{"router_score": "softmax", "balance_bias": true, "lr_router": 0.000523, "rope_theta": 10000.0, "init_std_down": 0.00342, "max_steps": 4935}
Below are experts of layer 2 (counted from 0) of a mixture-of-experts language model. Rows are named router (the router's row for the expert), gate (a neuron's input weights, with its number), up (a neuron's input weights, with its number), down (a neuron's output weights, with its number) and show model dimensions 0-255. Each number is 50 + 12 x the weight over its row's rms, rounded and kept within 0 to 99.
After each expert's rows: a language model's description of what the expert responds to. This comes from a sample of Wikipedia text that the model never trained on.

# expert 6
router:58 57 55 57 72 69 49 49 70 66 64 64 56 41 43 64 58 47 69 46 49 62 56 44 66 57 38 56 56 51 54 63 68 58 39 35 40 59 63 68 46 45 53 52 56 43 42 60 45 73 53 58 37 52 36 64 62 49 60 53 27 28 41 57 27 49 37 48 44 41 55 30 43 42 55 58 57 79 47 35 59 29 51 74 39 45 43 50 64 48 40 63 46 35 52 62 58 40 43 25 47 64 53 47 32 40 72 44 46 61 31 73 46 46 35 55 32 51 31 18 24 60 46 34 49 52 64 41 48 54 40 63 58 52 56 46 47 66 76 45 54 39 48 77 54 63 46 43 51 29 69 33 28 60 46 35 56 62 49 47 40 61 31 43 57 53 50 54 48 35 47 47 54 50 51 43 43 58 50 27 39 40 50 71 65 64 52 60 44 36 39 65 43 41 54 37 43 67 51 61 67 76 49 58 66 56 60 30 61 45 53 62 39 46 50 58 49 71 41 34 52 40 63 37 51 42 54 56 29 52 65 37 76 70 39 26 51 57 45 45 58 47 48 81 32 65 53 45 54 65 62 55 66 63 52 44
gate1:34 54 33 46 49 42 48 60 57 67 45 48 47 44 53 53 39 63 13 59 71 58 52 38 48 55 53 47 43 39 53 55 53 53 72 47 54 68 51 48 46 47 60 50 50 58 63 72 40 20 63 56 44 58 35 38 47 37 09 56 38 81 45 46 45 45 41 47 61 47 40 68 56 63 51 40 49 34 32 65 37 30 66 52 44 60 52 52 39 51 55 49 43 50 40 70 42 59 56 33 43 58 54 64 72 48 28 40 48 53 56 62 49 42 42 63 36 35 46 45 61 64 50 54 32 48 34 52 40 32 45 55 55 45 43 70 58 52 23 47 62 47 33 37 50 65 57 27 36 41 67 55 46 28 36 61 54 51 32 49 51 62 49 28 43 49 44 35 49 43 53 40 36 62 57 76 57 35 49 47 37 45 45 62 56 47 42 46 73 55 66 51 40 59 40 51 45 43 47 31 41 24 37 55 68 46 47 35 66 86 19 67 53 20 46 51 68 21 45 45 52 56 47 40 44 51 41 58 47 51 40 67 53 44 48 40 41 56 40 48 74 57 50 56 49 49 46 51 59 63 40 18 34 60 41 57
up1:46 61 44 46 65 58 54 67 39 42 48 43 40 84 51 59 70 66 81 67 51 31 61 52 58 57 50 57 50 55 52 37 46 37 44 57 57 59 33 65 43 48 50 64 49 72 54 40 52 68 50 52 35 57 68 40 48 61 37 54 37 29 60 39 42 68 47 65 45 67 41 42 48 55 50 64 50 53 45 50 65 43 25 59 41 48 53 63 75 52 54 63 63 45 55 39 60 33 66 45 33 39 63 49 54 44 65 47 44 68 60 44 39 61 49 33 56 59 66 61 35 51 50 67 47 55 71 48 40 48 49 41 65 27 62 42 45 74 63 74 58 50 40 61 65 47 42 49 41 52 49 57 70 53 36 40 39 55 44 45 46 39 41 55 57 31 45 68 44 62 68 42 65 50 37 61 35 44 48 46 41 64 38 90 54 37 75 45 53 59 44 55 46 60 58 33 22 60 63 58 58 49 37 46 37 51 58 64 42 25 57 68 37 68 39 53 40 40 35 50 47 69 86 62 48 54 57 44 44 55 57 41 58 79 52 66 35 29 68 42 22 51 50 48 59 35 63 64 49 60 54 49 45 56 65 44
down1:71 43 42 61 44 50 57 33 72 76 60 55 45 72 42 64 43 55 52 43 56 32 51 51 37 49 49 47 65 71 50 53 46 60 36 60 41 61 54 53 43 57 56 53 46 43 53 46 72 36 17 58 33 32 43 40 56 50 58 48 44 34 47 43 65 32 55 45 68 62 50 39 40 34 56 39 47 17 31 77 46 37 33 45 44 61 56 49 43 51 55 68 39 43 18 58 41 35 63 65 67 50 80 53 44 33 47 62 34 50 55 74 52 46 42 35 39 57 54 72 43 34 49 56 52 51 65 60 52 55 21 51 72 48 48 49 70 49 46 61 50 53 39 59 62 49 56 54 28 48 70 42 56 45 48 35 67 41 67 46 64 37 57 53 64 59 63 36 50 45 69 51 43 61 59 57 34 51 65 70 77 46 45 42 41 55 63 52 40 46 17 46 35 61 55 43 38 64 35 48 42 47 52 33 43 62 52 38 38 68 53 51 28 51 52 34 54 59 56 59 47 91 64 49 44 36 45 41 55 31 58 53 43 56 54 44 38 50 59 47 51 66 40 58 55 54 37 55 63 60 44 67 52 29 64 39
What it handles: Infobox field labels

# expert 34
router:55 46 54 42 48 46 41 49 47 53 60 56 77 51 34 75 62 66 67 41 47 41 63 21 66 54 28 45 57 56 43 70 64 63 37 42 34 63 50 54 63 42 50 56 62 53 50 72 51 76 42 63 47 30 42 58 42 61 59 62 49 24 46 52 44 52 38 52 47 34 67 48 36 54 53 72 72 76 30 28 55 36 40 59 40 54 41 46 64 28 65 49 54 38 50 32 61 61 41 42 43 48 46 52 45 52 48 38 43 58 49 67 35 53 46 47 47 53 30 41 32 43 35 32 50 42 58 48 70 49 45 49 70 60 46 41 27 57 66 45 36 40 35 66 52 71 48 45 49 52 41 44 36 50 70 63 67 67 45 72 41 70 53 48 49 51 34 55 51 68 38 47 59 58 51 45 40 63 50 26 45 33 48 53 55 65 68 57 63 36 47 53 26 32 60 31 52 56 44 66 47 54 49 62 62 53 47 33 36 51 58 42 54 45 40 73 35 53 35 41 35 39 47 45 30 49 63 60 24 67 66 60 58 62 38 41 45 55 29 56 59 52 53 40 32 70 54 49 36 57 57 37 57 89 53 52
gate1:37 51 39 38 65 49 54 41 43 55 53 48 71 44 53 57 64 32 39 47 32 72 55 34 74 51 61 48 48 54 59 56 42 49 36 54 34 30 39 41 60 45 57 44 53 64 56 45 64 52 52 57 54 41 48 34 59 43 45 45 45 63 27 44 32 46 33 35 43 63 65 51 56 50 57 74 56 51 50 47 59 50 26 30 42 58 49 34 67 33 57 37 47 64 53 58 43 57 44 56 33 65 44 46 57 60 59 40 53 58 61 48 56 29 60 43 44 53 52 48 59 47 24 21 34 56 55 45 42 46 56 41 58 88 45 48 66 59 57 36 16 41 54 58 55 45 50 53 58 75 43 60 63 40 67 62 50 56 44 56 47 62 62 30 49 57 30 55 53 60 41 35 32 32 19 39 60 25 51 56 39 48 60 63 59 61 62 62 47 46 55 40 48 62 54 46 43 38 36 37 64 48 47 68 53 34 43 42 36 47 22 67 59 65 45 48 24 76 77 52 33 55 56 58 45 69 64 59 66 59 52 41 52 56 47 23 66 53 31 40 52 60 43 58 46 65 53 41 55 50 72 56 19 72 61 52
up1:52 46 46 55 48 48 72 66 44 63 31 60 26 50 36 38 73 54 39 55 56 41 41 50 49 49 41 39 62 45 54 39 60 56 40 53 43 77 52 60 38 66 52 63 65 56 32 40 47 43 32 60 55 22 39 64 26 44 43 28 44 30 40 35 66 40 39 78 51 32 49 48 34 54 19 38 70 64 61 65 39 46 49 72 51 49 44 59 49 65 45 74 69 44 49 59 63 37 39 40 42 67 55 69 57 60 40 41 59 28 59 50 40 46 43 50 61 57 42 60 35 29 44 33 64 46 33 40 43 48 42 73 46 41 41 52 54 29 41 42 38 56 50 62 35 42 66 29 51 40 56 49 26 39 61 44 64 23 65 65 66 52 61 50 37 42 36 64 49 52 62 68 41 70 43 55 47 49 30 65 53 44 27 55 50 60 69 32 37 43 50 35 49 58 56 51 66 55 33 53 59 42 52 47 42 36 55 56 48 56 52 39 34 43 42 49 34 32 45 49 21 44 52 42 51 53 53 32 52 60 63 43 59 59 49 69 55 40 55 62 45 39 56 43 44 42 43 79 52 79 42 38 46 56 62 41
down1:50 34 50 46 43 57 38 27 50 48 39 53 58 57 61 43 51 45 22 43 45 49 36 67 60 36 59 43 53 81 61 51 66 57 63 44 62 51 37 58 57 68 37 33 70 63 59 30 37 54 46 40 52 47 57 61 50 61 47 49 43 67 58 30 46 58 44 78 62 41 74 64 58 33 37 38 48 66 28 48 57 64 56 58 57 36 26 47 40 59 35 48 55 43 57 36 49 46 46 58 36 64 48 56 48 80 38 55 58 36 62 56 52 35 37 46 70 68 63 49 41 53 68 42 46 62 53 39 42 44 85 16 39 54 53 39 53 54 35 75 55 35 45 63 31 50 55 63 45 32 53 52 67 45 65 43 58 38 61 53 58 42 68 65 70 56 42 72 49 58 58 48 66 48 40 46 29 41 50 61 50 55 31 14 48 34 36 48 49 70 36 48 42 53 52 59 56 27 62 49 55 58 72 41 42 55 50 65 48 38 44 37 40 63 59 38 47 59 40 47 67 46 31 41 41 50 30 42 64 40 42 63 58 35 64 70 34 52 46 51 55 41 56 29 55 51 50 57 60 54 36 48 47 34 68 42
What it handles: Table codes and abbreviations

# expert 39
router:61 56 58 80 57 58 56 39 52 43 57 57 70 60 39 58 65 62 61 48 45 35 55 57 45 36 30 54 53 36 54 47 65 65 48 48 24 78 58 63 48 44 53 69 50 31 47 75 46 67 61 67 57 57 60 66 56 76 60 54 39 47 31 60 44 51 35 59 69 32 51 43 41 41 66 68 64 51 23 44 64 62 49 66 27 47 48 57 54 33 59 73 47 31 51 48 69 58 45 51 41 54 48 37 44 50 48 45 47 65 39 67 45 49 44 38 60 49 51 30 42 47 41 39 72 56 52 49 62 71 27 66 58 43 47 53 18 49 54 41 60 39 36 56 52 60 38 47 40 49 63 40 43 40 46 46 55 58 69 50 39 55 43 38 45 43 50 52 64 64 53 62 57 71 68 50 30 62 42 35 28 35 67 66 62 47 60 50 51 46 48 50 49 31 56 49 44 62 55 67 52 48 28 60 60 43 50 46 53 50 58 63 23 30 44 57 33 64 56 48 26 25 44 50 47 42 70 54 31 54 79 67 51 67 42 51 41 67 19 41 51 63 47 60 25 69 46 47 44 48 58 45 49 56 49 39
gate0:53 51 47 61 52 48 33 24 21 41 48 54 46 34 52 43 66 67 33 37 64 36 60 74 47 62 49 63 63 56 58 29 62 56 51 47 32 45 44 66 44 60 45 71 34 64 49 45 62 42 51 49 45 47 58 55 45 58 55 40 70 57 40 33 52 58 28 42 49 33 60 43 58 56 39 42 32 50 58 38 29 75 45 50 49 64 52 48 51 53 53 54 40 35 57 52 64 60 57 66 36 57 28 61 49 80 72 39 48 61 41 67 60 67 52 46 67 39 64 49 46 61 43 34 22 52 49 58 53 50 59 45 53 61 60 72 50 18 47 59 53 41 47 57 40 41 58 49 54 48 40 42 47 34 54 44 63 29 40 46 56 57 48 42 36 39 34 48 62 39 63 80 37 56 65 54 51 31 33 32 40 38 69 59 55 44 76 42 34 53 39 39 64 46 35 59 65 51 37 55 36 66 56 43 53 39 44 45 43 54 39 58 48 51 35 50 28 49 41 43 76 46 29 32 53 51 53 58 47 68 22 52 61 32 53 44 31 83 43 43 36 37 36 38 65 39 47 27 54 42 36 37 54 51 56 52
up0:70 40 36 67 53 47 66 59 27 61 43 43 45 72 50 46 26 77 57 47 66 71 31 45 53 52 17 46 63 34 52 50 44 53 60 41 61 46 43 62 28 48 55 54 49 41 48 52 36 28 35 50 42 58 49 40 38 24 40 60 28 42 44 52 37 38 43 50 57 68 52 38 50 61 72 62 55 51 63 54 43 54 46 54 26 47 62 38 44 54 47 35 62 76 42 49 53 54 60 51 60 50 62 38 60 23 46 67 59 31 31 57 47 43 58 57 49 53 58 42 39 63 58 50 56 30 40 66 49 48 40 61 28 34 30 64 43 49 39 39 23 61 64 29 67 57 47 55 53 65 72 39 51 55 39 47 56 54 59 46 46 47 41 62 45 73 53 57 36 48 41 67 41 61 47 24 63 85 70 36 54 61 66 50 45 53 50 48 40 33 40 54 36 52 54 45 45 61 48 44 27 28 35 33 68 32 22 46 49 60 50 37 58 34 57 54 68 55 67 45 60 43 44 56 41 53 36 51 46 39 41 58 57 44 46 47 66 32 64 42 58 62 57 42 54 37 50 38 53 51 30 35 46 73 48 62
down0:52 51 21 41 42 41 52 47 58 62 49 63 47 66 48 54 47 51 54 44 59 42 40 36 70 50 54 65 32 30 47 45 70 54 46 42 30 55 68 41 40 40 43 63 45 82 50 52 65 61 56 24 73 69 46 52 54 45 59 33 27 26 49 57 54 61 48 48 62 26 57 39 45 48 36 32 64 47 57 51 42 61 46 43 49 79 67 51 80 73 59 62 37 57 60 67 56 51 60 54 39 35 54 37 37 45 34 33 75 62 39 57 65 47 65 53 58 34 51 34 36 46 53 31 57 46 48 42 47 62 53 57 34 55 44 75 48 51 61 45 43 58 32 35 52 53 45 53 52 62 46 54 44 68 39 44 35 41 46 33 45 46 41 78 40 38 54 53 45 52 57 48 49 60 39 50 58 44 25 45 63 44 37 36 58 43 33 76 22 37 62 60 43 53 49 58 42 41 73 52 39 33 47 58 51 37 54 62 44 46 46 59 49 47 54 33 53 75 49 50 48 59 47 42 38 65 61 63 69 59 41 56 51 21 77 49 70 55 36 82 43 52 57 53 34 60 52 74 55 42 56 54 34 57 51 59
What it handles: Name syllables after capitals

# expert 38
router:64 69 64 64 61 59 49 35 71 51 52 43 51 42 41 50 52 66 73 40 54 43 51 29 71 52 42 72 48 52 59 67 47 56 45 34 31 67 73 64 62 50 76 64 56 36 45 47 17 52 45 51 41 49 42 58 70 65 72 53 45 54 40 54 50 45 34 59 58 40 72 43 37 31 52 61 53 67 38 52 60 32 40 49 53 67 34 45 42 43 47 52 41 34 76 46 72 55 30 47 44 67 63 31 36 24 59 59 42 65 32 46 52 42 35 57 51 46 44 54 48 46 45 48 72 71 49 65 55 47 34 57 60 30 55 33 36 70 41 41 35 44 28 50 40 50 32 45 34 39 50 25 54 52 61 25 52 60 53 54 44 46 58 41 62 37 40 43 52 44 40 62 71 46 63 39 42 62 52 51 37 49 59 50 52 54 48 45 45 45 35 60 15 46 47 51 51 50 59 58 42 49 44 76 66 65 55 34 48 47 45 58 32 39 43 49 45 56 49 41 30 40 59 52 33 28 54 55 43 43 61 65 65 48 50 44 35 70 39 45 77 62 47 58 45 48 55 41 55 59 48 36 60 82 29 41
gate1:40 37 62 44 45 23 31 39 30 59 56 40 55 51 59 58 52 65 47 76 52 56 54 58 53 56 37 42 32 50 52 65 50 53 52 52 43 69 44 55 56 54 40 28 60 61 29 34 52 70 30 28 40 50 46 38 46 48 63 56 51 63 50 50 56 44 47 34 47 29 31 35 58 57 56 51 61 40 38 71 32 49 39 61 60 28 50 45 42 58 47 55 62 69 60 52 54 46 66 54 65 70 50 68 47 40 48 42 43 72 45 38 48 51 48 58 50 18 35 43 54 57 59 56 65 49 64 42 35 36 56 49 54 34 41 47 63 49 56 39 58 63 56 49 54 52 49 58 70 40 68 57 41 59 31 23 49 30 63 33 35 39 46 47 52 31 28 41 59 56 15 57 59 42 52 59 51 71 33 35 45 76 52 45 63 56 52 32 23 60 65 37 46 71 58 34 56 65 73 28 29 60 47 50 48 39 67 35 42 35 52 57 41 59 44 67 72 22 47 51 56 45 70 60 59 49 39 36 33 50 41 42 62 51 66 48 44 44 69 48 64 48 47 46 36 52 65 49 38 40 62 47 52 57 26 60
up1:64 73 55 52 46 68 49 61 51 33 56 52 38 45 60 54 41 49 54 42 42 36 67 58 60 60 47 33 46 62 46 39 55 41 75 29 54 55 52 54 48 37 57 41 61 42 50 46 44 57 61 18 37 44 43 47 58 58 37 58 45 56 53 44 35 54 66 32 44 52 38 59 44 20 53 53 43 46 48 54 43 64 49 43 38 58 40 48 56 64 60 48 70 58 36 35 44 46 71 44 45 36 52 32 56 54 53 56 47 71 43 54 47 51 34 49 65 46 36 63 42 26 60 67 52 47 45 42 64 65 66 47 57 35 47 41 52 39 42 28 54 53 80 70 62 57 46 40 53 43 44 46 77 46 66 57 47 42 60 47 24 26 32 68 45 53 55 53 49 28 53 53 50 36 42 46 56 75 56 59 47 54 64 71 25 46 34 50 66 38 42 65 39 40 55 54 44 49 52 49 65 30 55 22 56 70 31 48 66 44 56 24 47 40 44 50 67 36 53 42 53 63 55 60 43 57 58 45 18 67 59 41 60 45 33 46 30 35 75 64 19 54 27 71 59 64 49 42 80 37 44 50 42 44 54 47
down1:43 53 44 50 54 51 36 51 35 40 60 68 58 61 44 54 42 56 48 50 32 54 55 44 47 43 47 41 44 57 74 36 51 50 61 35 63 71 58 48 44 59 57 56 26 68 39 54 79 46 55 52 73 54 32 71 67 71 53 65 54 50 47 31 43 58 59 44 40 51 50 62 54 70 59 41 57 60 59 47 39 69 49 24 63 66 59 38 48 44 58 67 38 46 37 27 50 39 59 64 47 27 51 38 35 59 63 36 55 60 59 47 38 51 67 50 64 54 44 45 37 47 38 22 29 49 44 71 53 55 46 52 28 53 64 48 59 38 74 44 53 43 32 52 43 62 63 61 59 51 61 57 47 25 58 49 49 40 34 54 78 35 52 69 59 32 53 31 20 45 58 58 31 60 48 38 50 68 59 46 45 38 60 61 41 45 77 46 40 54 62 54 64 47 57 64 48 29 42 44 60 31 61 59 34 68 42 49 56 51 38 58 76 33 43 37 42 64 67 40 48 29 30 62 59 46 52 59 66 48 57 40 57 60 34 55 47 64 45 62 40 62 38 47 35 59 51 49 44 62 77 71 30 52 70 40
What it handles: Possessives and determiners

# expert 28
router:55 69 59 63 48 33 38 54 50 56 61 52 72 42 33 51 60 67 65 39 48 46 55 39 63 55 42 50 56 64 54 63 58 54 27 43 26 69 69 42 55 42 50 54 56 49 37 48 40 67 44 90 53 25 52 72 61 60 76 64 47 41 57 47 42 43 21 54 61 53 53 49 57 48 64 53 59 67 48 33 60 48 42 56 37 61 51 44 68 33 57 61 52 50 67 47 67 48 39 36 28 77 45 34 56 47 56 44 42 47 50 50 39 38 51 46 49 42 42 43 41 39 11 39 65 44 54 49 61 73 40 54 65 54 44 29 41 69 69 39 42 35 33 43 53 65 52 42 35 59 48 36 38 73 83 40 54 68 58 53 27 79 45 56 67 62 45 55 53 81 41 48 54 51 48 45 43 58 49 31 47 19 53 67 46 67 73 51 40 34 45 60 51 48 58 62 43 49 57 45 53 38 50 56 56 48 47 25 25 53 56 52 40 32 32 51 39 58 42 40 39 46 51 54 39 55 57 52 50 55 62 43 62 52 49 51 42 49 43 50 56 72 46 40 45 65 52 51 47 54 53 37 51 77 53 49
gate0:72 44 66 33 50 45 40 69 53 54 50 34 54 38 59 40 80 68 50 23 67 59 46 57 53 33 48 42 40 54 56 41 68 55 54 41 57 57 52 43 65 44 49 51 42 57 49 33 52 53 51 49 60 19 41 55 52 73 40 48 51 52 47 69 42 52 52 55 04 60 42 61 53 62 50 49 33 67 61 61 35 54 31 50 47 55 35 39 44 34 49 37 49 81 46 44 27 45 54 71 60 48 46 63 45 36 38 58 56 41 68 56 55 35 78 47 47 67 48 54 37 56 54 42 38 39 30 39 61 53 31 51 45 59 49 14 18 60 52 49 32 58 46 36 76 47 44 52 55 47 38 58 33 46 50 35 45 37 43 50 57 37 35 49 35 63 45 26 31 29 37 54 46 55 52 51 70 51 55 39 44 35 55 50 57 63 47 43 53 41 46 55 45 32 34 57 43 58 34 58 61 56 58 63 40 52 65 41 55 62 45 48 46 28 27 43 41 51 39 44 57 44 51 50 51 53 42 41 53 45 42 09 46 40 77 41 33 59 60 53 63 47 63 48 50 44 36 48 43 47 53 42 29 35 46 62
up0:77 57 45 39 27 44 57 45 50 48 69 44 60 51 35 53 39 46 48 44 43 51 56 43 72 77 61 46 44 61 49 35 52 49 42 69 48 54 57 61 42 45 39 30 54 44 48 56 41 44 56 69 31 72 52 34 45 60 55 54 45 50 50 35 46 58 39 48 52 56 42 34 75 56 56 49 47 37 53 66 67 43 51 36 57 71 34 50 52 46 45 51 32 33 36 81 46 43 22 56 58 49 34 69 58 56 56 43 44 73 76 45 56 54 52 50 50 44 36 51 50 37 29 27 72 34 56 34 61 44 43 41 43 54 41 43 65 51 68 39 50 35 58 31 51 55 53 57 52 64 60 47 44 63 61 64 23 56 70 56 41 54 47 40 31 69 61 35 59 65 48 33 80 33 55 58 70 50 26 59 43 48 48 57 38 70 25 44 42 40 57 46 69 48 48 35 51 52 59 45 62 43 51 47 68 60 37 53 50 58 64 45 45 36 68 59 44 66 32 59 31 53 53 79 44 45 53 66 42 33 20 47 46 59 58 33 22 67 43 60 32 48 33 52 62 49 49 48 51 35 51 38 43 36 52 70
down0:48 79 63 45 32 60 56 55 48 47 57 38 46 41 46 31 67 53 46 57 51 45 48 43 43 53 25 40 25 58 36 48 56 56 69 53 46 40 46 53 32 36 71 52 47 41 60 48 64 37 48 56 41 61 45 52 46 55 38 50 44 60 30 46 53 40 62 51 38 64 51 41 76 29 40 46 49 35 49 57 66 49 55 56 40 52 70 52 48 46 42 32 51 49 51 60 69 51 66 50 70 46 66 37 53 43 45 71 66 61 25 47 18 45 35 40 62 57 58 51 57 55 68 58 48 42 70 48 34 36 41 82 41 54 66 74 52 68 29 44 58 59 65 27 42 53 50 68 64 39 44 27 43 31 32 38 66 40 69 48 64 38 48 45 44 46 46 60 46 30 48 52 36 49 31 43 51 73 70 51 42 64 41 57 38 47 57 54 31 58 58 40 43 43 29 44 46 48 39 47 41 64 44 70 37 29 48 50 39 60 74 38 52 29 64 45 57 61 18 55 46 46 68 46 35 58 36 61 40 51 28 15 46 50 30 53 55 49 41 52 30 50 48 53 49 41 56 40 59 60 47 46 69 59 33 52
What it handles: Words inside proper names

# expert 53
router:53 58 52 66 59 50 58 45 66 46 60 43 71 26 55 55 56 44 55 35 48 50 53 44 46 46 45 75 43 44 54 47 58 63 47 53 49 68 56 80 57 25 58 46 67 46 32 74 26 49 54 76 43 42 52 50 90 63 53 64 46 55 43 60 39 33 43 52 75 32 56 47 35 20 54 60 63 57 27 52 47 49 28 51 40 72 34 45 63 26 75 50 41 59 52 45 61 58 40 55 53 60 45 39 56 49 57 65 53 41 45 56 34 45 40 34 45 58 58 32 45 46 36 33 70 52 50 63 54 65 54 54 59 29 58 55 35 57 62 43 40 53 47 50 44 48 41 36 31 47 46 47 39 44 63 45 65 65 56 51 37 71 46 38 56 55 43 59 62 59 47 62 59 58 53 45 55 47 62 52 39 32 60 60 61 42 76 45 50 44 43 56 51 59 43 45 42 42 61 57 55 55 66 66 57 44 54 45 40 49 64 62 38 48 50 52 51 66 57 37 35 33 74 33 26 56 52 50 48 41 57 42 55 59 31 46 29 67 25 44 70 64 29 48 49 75 50 48 49 57 59 17 42 86 41 40
gate1:53 58 29 17 54 32 67 47 68 55 63 56 55 37 40 53 58 40 50 57 37 57 59 42 51 64 30 51 55 55 70 22 54 52 49 46 48 45 71 52 42 72 39 45 51 48 26 54 57 35 58 65 69 37 29 37 49 80 40 55 45 51 60 58 29 28 48 50 66 73 74 41 50 37 35 48 49 52 25 61 39 23 59 60 63 52 46 60 38 40 51 60 49 63 33 45 58 43 58 42 79 38 48 45 63 38 52 67 43 35 45 54 60 57 27 35 49 58 50 35 42 56 48 31 64 58 32 53 49 54 41 54 51 43 40 64 58 65 58 37 39 50 53 45 53 48 28 43 35 29 44 60 76 47 50 43 60 56 65 19 66 52 52 58 69 55 56 44 61 32 25 42 47 36 58 67 53 37 61 49 47 27 38 39 54 45 44 30 49 56 64 29 54 58 53 41 64 47 46 43 60 45 41 50 59 62 48 52 50 38 43 72 36 54 40 70 31 54 63 39 85 55 57 45 42 68 48 43 53 54 54 57 51 44 39 30 56 49 53 24 52 49 43 43 46 59 46 44 59 39 62 38 57 34 60 56
up1:36 50 23 60 48 45 31 61 75 36 62 46 44 74 59 35 40 63 61 31 54 46 58 50 55 50 54 56 38 41 48 65 67 70 52 76 58 50 41 43 51 28 42 42 49 46 34 56 65 40 66 51 48 46 53 59 78 51 55 48 53 62 50 40 72 47 51 60 51 46 33 66 50 72 33 49 81 57 50 57 71 49 41 55 34 29 63 59 73 50 37 48 58 34 61 56 42 62 33 47 61 59 66 36 44 47 34 64 40 44 56 43 49 39 36 61 63 57 54 49 32 51 41 56 23 48 38 36 29 49 56 57 41 43 68 48 57 67 44 51 57 69 47 50 69 61 25 53 48 68 53 46 54 58 46 41 47 42 56 45 55 43 47 62 56 50 46 38 33 53 46 58 55 44 40 20 57 54 59 43 33 59 51 59 27 68 75 54 36 29 69 57 75 41 50 56 27 75 53 46 39 44 67 45 35 57 62 68 47 46 56 25 24 25 51 55 63 57 53 48 42 34 37 47 51 64 45 77 58 58 59 52 63 41 39 52 61 41 60 68 53 51 46 54 45 83 64 51 52 49 44 53 44 56 48 54
down1:44 39 54 36 70 53 58 60 58 65 49 53 29 32 60 50 42 71 52 30 47 32 45 72 47 35 53 44 83 42 46 61 63 28 58 55 71 72 59 35 54 43 63 42 67 59 47 42 53 64 39 70 27 47 42 70 44 51 72 53 52 71 39 56 66 50 65 61 36 41 50 62 80 62 49 50 49 43 68 19 49 53 31 56 59 36 64 32 58 54 49 34 47 50 40 49 50 32 44 76 36 64 58 58 30 53 51 49 37 65 56 39 53 19 57 31 43 49 56 64 51 33 70 75 54 42 52 28 46 58 47 67 55 58 49 33 44 66 37 27 54 61 36 61 26 69 61 40 58 61 44 42 44 61 40 55 68 53 51 38 35 51 50 42 44 52 44 63 45 41 46 55 54 54 39 46 56 57 66 50 37 59 41 63 47 51 58 62 67 43 34 55 64 28 64 49 65 59 56 55 48 33 46 59 56 59 47 45 66 36 54 47 51 42 51 43 61 34 38 62 40 31 38 55 49 32 42 59 74 68 62 40 32 48 50 44 45 54 53 59 50 59 61 33 46 46 71 53 54 33 51 44 64 38 66 48
What it handles: Inner word stems

# expert 45
router:54 62 70 48 44 41 44 40 64 68 42 49 53 34 27 62 58 68 64 31 50 58 49 29 56 56 29 56 52 61 46 68 54 57 33 41 19 52 74 60 56 50 61 70 49 33 36 56 43 60 60 57 48 45 28 60 60 70 74 57 51 41 51 57 41 47 46 60 65 45 66 38 29 36 56 70 59 58 31 35 66 42 51 53 45 70 41 43 50 43 53 53 47 58 50 46 85 57 38 34 27 68 48 41 30 41 78 40 31 61 44 67 51 58 42 51 51 60 34 32 40 45 41 46 80 48 54 57 49 51 31 64 61 39 47 34 40 71 54 45 40 44 52 63 43 58 39 50 39 37 58 36 40 57 67 54 65 71 78 66 23 61 53 58 54 58 51 54 40 51 39 52 58 60 48 47 45 70 45 38 48 31 78 58 47 72 55 51 45 44 28 66 37 43 43 46 32 58 56 69 44 67 43 62 59 61 49 39 36 55 55 53 31 54 49 55 52 55 33 53 47 55 49 47 38 41 48 51 42 52 83 66 58 63 45 33 46 54 44 48 50 65 48 56 40 55 52 49 41 62 68 33 52 60 44 41
gate1:40 59 47 39 52 68 46 39 54 35 47 63 75 48 61 51 62 44 42 53 43 57 60 60 52 46 43 40 39 61 46 60 52 71 52 64 42 47 58 40 15 48 37 43 56 60 66 58 43 43 53 50 50 62 46 58 35 37 42 51 50 46 49 51 46 54 40 44 55 45 46 32 41 62 52 57 65 33 61 50 50 24 36 63 62 32 59 70 46 62 39 47 25 41 64 50 56 70 60 63 58 53 62 46 48 41 42 57 58 43 49 61 45 55 55 48 49 62 75 40 46 55 80 41 51 54 55 65 51 47 37 34 40 45 64 39 56 72 51 52 48 56 78 74 46 58 71 65 60 28 74 40 46 47 04 66 58 54 56 42 50 34 47 51 55 65 40 57 47 44 60 53 50 46 58 59 46 77 51 64 31 37 56 36 57 36 42 55 52 52 82 70 55 46 41 60 53 63 53 46 80 52 47 27 28 59 71 53 69 39 58 52 57 78 39 50 56 42 56 66 43 61 55 58 61 46 47 52 46 61 41 35 60 48 59 54 56 50 59 47 48 21 66 44 51 50 60 39 64 65 50 70 68 80 56 23
up1:36 70 46 34 41 30 33 64 54 52 61 42 45 53 41 60 58 52 52 51 34 56 50 65 65 44 45 44 58 27 47 25 51 68 47 46 58 47 45 53 36 55 69 36 54 56 39 62 53 58 31 48 51 46 69 40 37 17 56 44 34 50 45 56 61 51 39 64 42 56 51 78 72 59 57 60 36 63 59 46 50 21 41 21 49 58 22 54 48 44 55 33 58 47 49 42 33 45 61 45 55 28 48 74 48 40 45 57 52 54 67 59 43 41 50 59 50 46 41 48 57 81 19 45 26 44 58 44 36 46 63 46 65 48 50 27 27 68 50 46 53 44 37 59 44 41 45 51 31 52 37 65 40 36 74 55 57 67 16 62 74 53 55 46 64 38 52 54 46 62 54 50 38 56 38 52 56 65 54 40 57 31 36 59 64 45 36 55 39 32 65 45 60 37 59 55 47 37 37 65 58 41 20 48 51 47 38 40 25 34 51 51 54 54 49 52 51 36 52 35 45 37 36 49 54 59 58 40 54 63 61 45 59 53 30 67 37 54 56 54 51 53 77 38 51 33 48 42 55 34 40 77 47 55 63 53
down1:60 58 56 74 57 53 58 69 46 45 47 38 38 63 50 70 43 43 46 38 55 39 64 58 61 29 42 28 62 51 42 39 60 60 59 40 48 35 26 62 52 36 48 33 74 63 53 57 58 43 40 56 66 49 39 53 56 48 42 41 47 59 23 57 46 60 68 46 50 64 49 58 51 49 63 57 43 47 60 42 36 45 47 45 48 28 57 58 42 54 65 45 24 55 41 53 30 48 75 32 49 73 36 56 43 43 37 65 57 33 40 56 53 65 58 56 50 64 31 65 53 39 71 61 56 67 41 53 58 56 51 41 40 55 73 50 32 53 58 53 47 50 37 42 42 40 66 47 63 66 47 77 58 45 46 60 28 50 30 45 35 65 33 59 40 47 47 48 57 47 30 65 67 80 52 62 46 56 30 58 55 47 53 55 77 40 33 62 61 41 61 48 34 53 44 58 48 39 47 41 44 59 69 19 32 39 51 36 49 74 45 26 62 28 57 80 50 55 32 46 32 49 51 46 35 44 66 72 46 50 40 23 49 55 54 51 40 65 58 51 53 53 47 46 59 53 61 58 62 31 60 47 61 33 66 27
What it handles: Possessive pronouns